config.yaml
experts_per_token: 2
d_expert: 112
hidden_act: "swiglu"
n_empty_slots: 4
balance_bias: false
router_cosine_scale: 14.0
vocab_size: 8192
Below are experts of layer 11 (counted from 0) of a mixture-of-experts language model. Rows are named router (the router's row for the expert), gate (a neuron's input weights, with its number), up (a neuron's input weights, with its number) and show model dimensions 96-191. Each number is 128 + 32 x the weight over its row's rms, rounded and kept within 0 to 255.
Before each expert's rows: "comes after" lists some tokens at least twice as common just before its tokens as in all text; "gets" lists some tokens that make up at least twice as much of what it gets as of all text. This comes from a sample of Wikipedia text that the model never trained on. Tokens count by the router's weight.

# expert 5
comes after: "0", "9", "1", " ", "8", "7"
gets: "9", "1", "2", "8", "0", "7"
router [123 123 155  97 124 164 145 131 170 172 126  65  73 156 105 151 116 159 155 172 148  98 126 101  97 117 178 155 185 117 170 141 117  81  98  93 160 117 116 139  91  90 123 111 108 116 108 138 136 129 132 152 159 157  95 115  72  92  92  98 154 102 115 158 129 131 193 150 144 137 126 135 160 123 130 129  96 158 167  89 102 114 132 148 164 118 123  61 130  78 138 183  97 105 118 141]
gate0 [135  55 111 142 135 120 115 107 170 133 181 109 134  67  85 103 143 171 106 110  62  86 156 110  81 162 129  97  70 144  98 114  94 140 108  92 124 218 185 160 184 117 127 124 102 138 147 126 158 131 121 101 102 126 112 185 165 101 154 109 153 105 148 124 112 127 100 149 134 175 178 109  72 148 118 212 145  89 112 140 127 149 107  75 119 147 174  84 136 110  77 131 187 174 156 166]
up0 [ 77 189 177 156 142  90  94 171 170 137 105 145 140 118 150 187 131 155  96 155 134 216 126 174 113 147 184 101 147 131 131  58  80 126 181 115  89 133 140 141 107  80  59 121 162 141 175  71 144 168  98 170 111  88 104 133 127 143 100 129 147 100 170 127 154  90 117 144 107 118  50 132 170 127 142  86 143 157  80 101 167 109 116 115 169 136  99 107 116  91 132 142  88  84 143 126]
gate1 [125 111  84 110 110 159 110 134 116  97  93 113 124  83 145 107 103 137 119 137 158 117 146 118 207  53 161 115 149 123 142 148 119 115  88 154 113 151 151 113 144 141 172 132 103  94 103 185 137 129 144 140 138 203 144  88  96  74  94 101 115 100  99 108 139 166 149 126 148  81 120 134 127 136 124 111 147  89  82 111 144  36 122  94 150 137 120 107 115 150 116 134 206 160 145 162]
up1 [127 162 142 140 104  48 153  83 133 143 182 120  63 136 137 159 145 106 162 123  38 161 144 149 108 154 109  80 177 130  60  58 139 160 161 133 166 123 140  94 126 174 176 123 165 149 184  92 125 148 152 102 133 106 115 219 115 139 154 153  91 130 147 158 135 110 137 159 108 189 130  98 115 133 153 146 126 140 159 125 110 197 141 113  72  91 125 116  90 138  80 146 169 140 146 123]
gate2 [134 117 129 163 136 107  77  79  90 105 195 155  97 106 127 121 116 173 158 103 103  62 238  98 126 140 108 155 142 132 122  92  90 150 137 155  76 164 116 112 126  69  88 104 136 155 119 156 119 136 117 174 114 155  62 124  88  99 173  64 159 167 129  72  87 151  76 155 142 118 145 120 130 117 148 141 134  88  81 164  95 119 130  67 104 105 134 100 161 164 157 155 120  83 170  95]
up2 [140 133 147 157 209 160  72 131 158  97 121 123 100 117 114 129  96 174 221 100 122  88  93 118 130 140 111  78  94 102 106 134  98 141 194 139 126 149 164 114 114  64 115 164 106  47 110 119 100 108  92 172 166 151 106 119 118 138 179 160  90 117 116 121 109 110  92 165 151 103 161 109 113 108 172 136 154  70 123 160 125 158  57 110 154 143  96 117  97 133 138 126  98 121 135 147]
gate3 [122 124 101 136 119  85 143 133 113 171 145  76 120  68 151 130 126 112 145  81 126  65 101  82  77 160 130 149 133 123 110 128 133 149 155  51 134 133 108 120 172 133 149  91 103  98 118 126 169 124 141 139 130 135 101  95  90 119 209 144 146 169  68 152 153 133 153 150 145 197 165 199 174 104 105 147 135 106 180 104 134 119 129 133 114 114 126 183  66 152  58 145 122 171 132 126]
up3 [ 74 142 106 129 123  52 116 169  68 146 116 118 107  85 104 113 110 133 173 113 159  94  91 143 105 201 140 183 116 128  54 163 123 129 147  97 160 112 111 125  98 126  45 117 113 103 102 115 134 122 106 152 110 144  90 121  86 160 161 131 139  86 103 162 152  55 148 116 154 154 145 148 157 115 101 209 108 109 188  92 113 139 109 158  83 176 124 205 111  93  61 148 103 180  93 147]
gate4 [137 112  37 173 101 103  96 153 153 155 136 204 153  23  85 175 131  87 142 118 110 199 135 129  80 111 112 177 106  79 138 123 147  92 170  68 137 190 138 107 174 133 140 178 192 131 103 159 111  90 105 132  91 141 138 127 157 121 108  97  65  90 127 141 171  72 109 140 148 158 143 147  84 147 146 149  79 175 107 115 122  90 125 119 130 144 107 133 130 119 129 112 184 128 192 169]
up4 [136 110 156 131  81 121  83 131  89 155 168  92 136 104  58 122 151 108 141 142 107 139  75 148 118 130 111 101  63 125 122  97 146 104 122  81 155 134  92  82 145 126 122 179  90 157 101 108  99 120 167 104 142 102 173 126 137 119 153  71 171 163 103  88 138 162 118 193 103 126 138 114 130 162  88 122  75 121 163 137 101 156 147 158 128  83 160 149  66 147 151  69 118 124 107 135]
gate5 [109 102 147 134 101 149  95 189 153 100 110 143 158 118 134 164 134 112 113 126 152 148 174 173 177 138 102  52 144 105 134  97  79 111 188 161 141 119 134 121  43 142 124  80 144 132 110 192 122  77 106 139 178  46 113 104  96 100  63 124  96  51 124 106 119 114 138 111 133  90 113  70 143 154  80  76 114 141  94  83 156  97 134  65 113 153 110 110  84 117  59 141  84  67 117 181]
up5 [193 170 202 184 131 162 122  81 109 112 158 163 173 165 144  88 146 139 154 112 149 103 161 141 135 135 112 107  92 138  96 154 112 106  92 142 111  85  90 107 171 133  85  73 124 138 168 114 124 119 105  94 113 153 210 199 120 128  95 110  69 150 125 100 124  92  97 111 166 103 130 116 143 116  66 107 118 198 108 134 119 114 157 140 167 149 142 106 163 138 180 109 100 122 156 128]
gate6 [154 142 146 162 137 168 153 124 141 131 193 140 116 107  96  99 140 129 126 168 147 132  97 166 146 126 141  98 154 126  77  61  67 192 105 121  98 156 113  14  94 127 108 154 130 121 149 142 155 135 139 155  82 136 189 118  85 119 174 106 131  86 134 134 209 162 165 109 136  66 132 109 169 128 152  78  95 137 127 145  86 133 139 149 107 145 108 131 101 143 113  67  96 121 194 159]
up6 [128 158 146 124  82 125 130  83  87  86  89 152 113 130 181 107 138 113 138 131 131 133 131  92 181 124  80 109 120 208  96  85 119 169 144 119 150 175  89 131  61 127 146 175 140 176 111 139 132 134 132 100 143 160 136 213  83  99 183 150 109 109 105 125 199 102 158  96 131 114 130 122 111 110 109 117 117 125 101 137 134 155  96 133 151 159  56  72  77 155 147 119 175 212 102 151]
gate7 [ 75 108 153 118 154 141 136 109 184 152 162  91  77 127 142  57 160 195 124 106  84  84 164 176 116 141 128 126 155 127 113 139 122 174 179  72 136  72 143 116  84 133  80 115  70  99 136 124 103 103 168 154 154 168 134  78 162 146 111 130 178  59 149 137  62 140  64 197  78 104  97 152 168 109 158 149 121 114 122 132  35  92  81 131 148 104 133 114 143 102 123 124 160 133  79 117]
up7 [150 106 192 152 159 150 120 116  95 138 139  98 150 136 148 154 206 140 150 143 123 118 165 162 183 113 101 142  77 108  89 160 133 167 132 169 119 126 141 108  68 112 187 125 137  76 111 183 106 123 103 108 174 112 135  87 104  78 128 146 102 147  88 148 154 105 170 138 117 159 101 115  79 173 115 169 166  91 123 141 123  84 120 119 117  76 145  68 170 214 170 146 130 124  71 114]
gate8 [140 122 158  82 149 213 113 133 123 157 143 140 125 151 133 174 207 142 121 129 110 143  66 113 111 157 118 113 127  75 157 101 160 108 120 133 147 146 182  76 152 107 134 127 149  96 150 153 171 138  74  81 129 116 171  80  95 101 153 185 130 245 111 109 102 136 109 147 111 132 149 128 146  60 106 127 122 123 110  94 150 133 144 142 138 129 107 137 146 145 144 118 114 139 132  73]
up8 [148 125 107 203 123  85 140  83 126 145 158  97 116 173 134 119 181  56 143 110 158 157 164 143 158  85 134 148 142 128 132 114 111 208 153 149 127 131  81  70 118 132 140 182  93 100 107 135 134 132 175 174 140 130  80 107 151 175 164 125 178 106 116 190 143 142 129 135 142  86 134 103 120 145 156 135 136 109 155 141  99 131 112 132  73 135 138 122 118 107 138 141  82 122  70 127]
gate9 [ 89 132 146 165 106 113  90 124 174 123 133 165 120 114 150 115 136 183 140 142 150 200 189 154 118 142 110  70 126 146 154 126 123 167 155 107 102 184 110 149 143 161 160 113 128 186 157 138  27 163 173 215 144 110 163 180 111 112 107  81 138 155 154 145 119 184 150 150 183 149 172 138 166 191 171 140  99  91 133 100 138 131 127 142 151  54 102  90 125 173 172 140 124 105 141 102]
up9 [155  98 141 175  73 136 112 153 138 135 148 108  45  90 134 147  92 153  87 135 177 116 165 123 129 183 122  68 165 176  96 141  99 128 126  70 139 157 177 119 109 168 168 106  64 186 177 106  94  85 176 149  99 122 134 212 104 116  83 125 113 115 162 170 170 182 160 153 220 152 139 109 128 168  82 174  61 118 126 137 167 149 102  87 164  86  51 148 128 177  83 178 146 151 198 178]
gate10 [154 111 139 105 153 173 149 101 160  95 146 145 102 125 118 134 107 110 132 113 100 111 126 159 106 109 168 115 143 156 161 122 117 189 124 126 123 112 122 161 150 109 102 141 133 167  77 144 119 109  62 130 118 122 178 110  74 142 101 155 107  94 177 128 124 129 142 134 112 129 172  86 152  91 144 134 114  93  99 125 134 108 164 158 179  54 131 122  75 131 123 114 140 161 131 165]
up10 [187 157  95 110  83 126 134 146 101 118 116 101 113 166 125  90 141 126 125 161 153 162 134 127  97 147 110 121 108 158 123 160  90 142 139  92 143 135  74 152 174 114 138 123  97  84 125  62 129 121 139 180  87 132 144 150 118 120 146 102 134 153 138 136 149 121  99 158 126 131 148 138 139  37 116 159 123 131 164 166 103 144  96 154  79  66  56 162 152 130 175 142 145 134 123 117]
gate11 [111 155 101 130 133 120  85  87  45 119 201  94 137 129  86  82 188 159 140 110 129 124 117 199 103 155 123 153  91  89 150 123 134 190 147 100 200 165 122 136 109 181 147 148  97 147 157 155 115  82 141  88 104 112 118 103 178 175 119  67  76 132 157 143 110 101  94 152 108 110 184  93  76 149 157 101 143 135 111 198  92 134 151 107  91 116 149 182 138  78 185 128 170 111 173 127]
up11 [ 59 133 135  94 164 123 214 145 116 178 129 173 154 131 114 157 120 158 162 151 117 139 100 131 206 130 156  97  86 133 112  94 128 137 156 111 165 162 115 160  94 107 109 117 122 139 235 115  95 172 104 173  94 108 114 147 101 149 108 136  95 145 144 122 152 134 128  86 137 123 155  89  95 110 135 150 133 151 128 133 111 120 162 126 168  99 128  81 143 134 165  99  92 155 145 161]
gate12 [131  72 165 187 152  97 133 226 179 178 157 112 171  80 137 169 101 129 100 126 240 108 106  60  89 113 170 145 138 167 123 140 165  96 162 100 171 128  97 133 180 155 119  99 183 194 138 151 154 129 149 179 140  95  88 180 111  97 158 174 169 137 167  71 121 129 144  81 167 107 139 131 108 125  89 154 102 169 169 139 207 157 128 107 172  89 194 133 173 123 135 104 118 107 157  96]
up12 [ 90 129  85 124 125 120 159 169 145 107  62 154 111  76 156 167 140 137  84 139 104 118 151 122 178 123 115  63  68  66 157 182  84 104  70 122 130 182 131  94 123  70 109  62 102  66  84 182 150  99 151 153  72 114 191 173 136 132 152  81 102 104 107 108 158  90 168 108 164 180 133 110 136 106 109 108 182 142  94 101 131  41 104 115  97  98  94 192  84 133 149 122 124 105 130 170]
gate13 [ 87 139 151 140 118 182 177 140 182 104  99 135 118  61  70 167 163 145 100  96 152 176 156  83 111  70  64 193 129  82 155 113  98 124 169 113  83 161  96 110 112 141  85 118 129 140  66  90 149 138 133 177 175 160 125 162  75 103 162 153 166 126 125  87 104 148 144 142 150 147 113 136 132  75 182 151  99 130 149 107 164 129  95 132 159 113  90 162 148 107 200  99  92 141 139 117]
up13 [ 86 137 113 156 163 172 108 164 208 139 102 131 122 105 105  75 148 131 192  62 137 168 130 178 160  91 116  93 164  50 152 123 103 154 113 131  82 158  93 151 103  54 164 157 116 120 114  80  87 152 142 164  89 155 158 151 142 133  82 108 159 121 125 135 149 132 132 146 137 166 147 127 118 112 162 124 192 120 139 129 118 198 124 156 153 174 105 132 101 120 188 127  91 118 147 136]
gate14 [ 98 162 111 128  92 129 137  98  92 130  95 120 121 171 149 119 136 180  82  58  76 149 127 134 117  94  91 142  97 135 191 105  99 204 124  68 188 153 171  85 146  70 113 168 176 133 196 103  68 140 159 137 114  76 144 132  78  96 147 147 120 152 104  91 175 146 156 131 137 200 149  58 141 193  87 112 168  94 105 100 123 108 100 170 166 116  80 107  64 178 131 107 118  84 120 154]
up14 [119 122 136 151 119 133 177  97  89 130 184 158  97  86 136  81 141 101 120  89 130  81 119  94  78 112 156 179 214 142 116 151 135 128 119 118 159 136 129 124 172 110 103 128  96 195 146 180 139  99 100  70 117 100 134 181 104 138 105 130 135 147 141 142 222  76 131 102  84 171 143 123 131 156  92 126 112 142 110 120  90 204 109 143 177 128 146 175  85 107  93 107 153 122 146 232]
gate15 [202  78 132 173 122 158 136 104 140 140 143 172 146 124  78  84 101  96 146  84  32 136 147  94  80 150 133 120 185  97 130  65 149  92  40 134 137 113 140 158 112 118 103 132  90 147 136  63 117  95 130 149 154 179 140 140 114  95  36  71 125 108 141 125 142 109 123 154  96 171 108 160 100 162  69 159 108  99 148 100  90 135 180 174  99  73 170 120 125 129 102 138 142 113 165 112]
up15 [225  87 127 107 119 134 143  93  97  84 122 139 128 147  84  90  85 115 114 137 185 173 110 135  68 141  64  95 125 133 121 139 156 121 145 148 178 137  62 143 123 180 141 121  58  86  54  97 113  91  88 119 162 141 117 116 121 126 110 148 164 114 104 102 177 140 110 145 159 114 132 187 130  98  93 149 143 135 132  52 140  74 138 152 167 146 137 142  91 117  78 130 122 159 112 122]
gate16 [ 88 135 209  94 140 125  98 146  83  89 119  79 112 129 117  98 116 148 180 144 166 177 104  61 155 144 140 145 155 209 160  90 203 155 151 156 100  88  99 113 137 164 154 139 119 104  74 116 177 162 156  89 221 133 122 121 107 160 144 112 119 124  83 138 149  78 140 152 164  76 130 146 162 136 121 130 150  87 138 127 113 119  91 123  96 197  95 116 139 132  99 134 148 176 104 147]
up16 [ 91 135 125 134 182  99 155 219 181  97  81  78  83 117 139 125  84 104 116 111 151 118 114 123 138 139 151 146 136 135 188 145 113 117 180 128 149 150 168 181  96 126 162  66 124 137 149 187 125 148 123 204 115  56  96 156 138 112 118 159 131 119 121  84 130 131 177 121 144 159 118 128 129 155 138 154 177 123 118 100 102  25 139 123  90 110 169 136 109 151 143 121 154 118 160 177]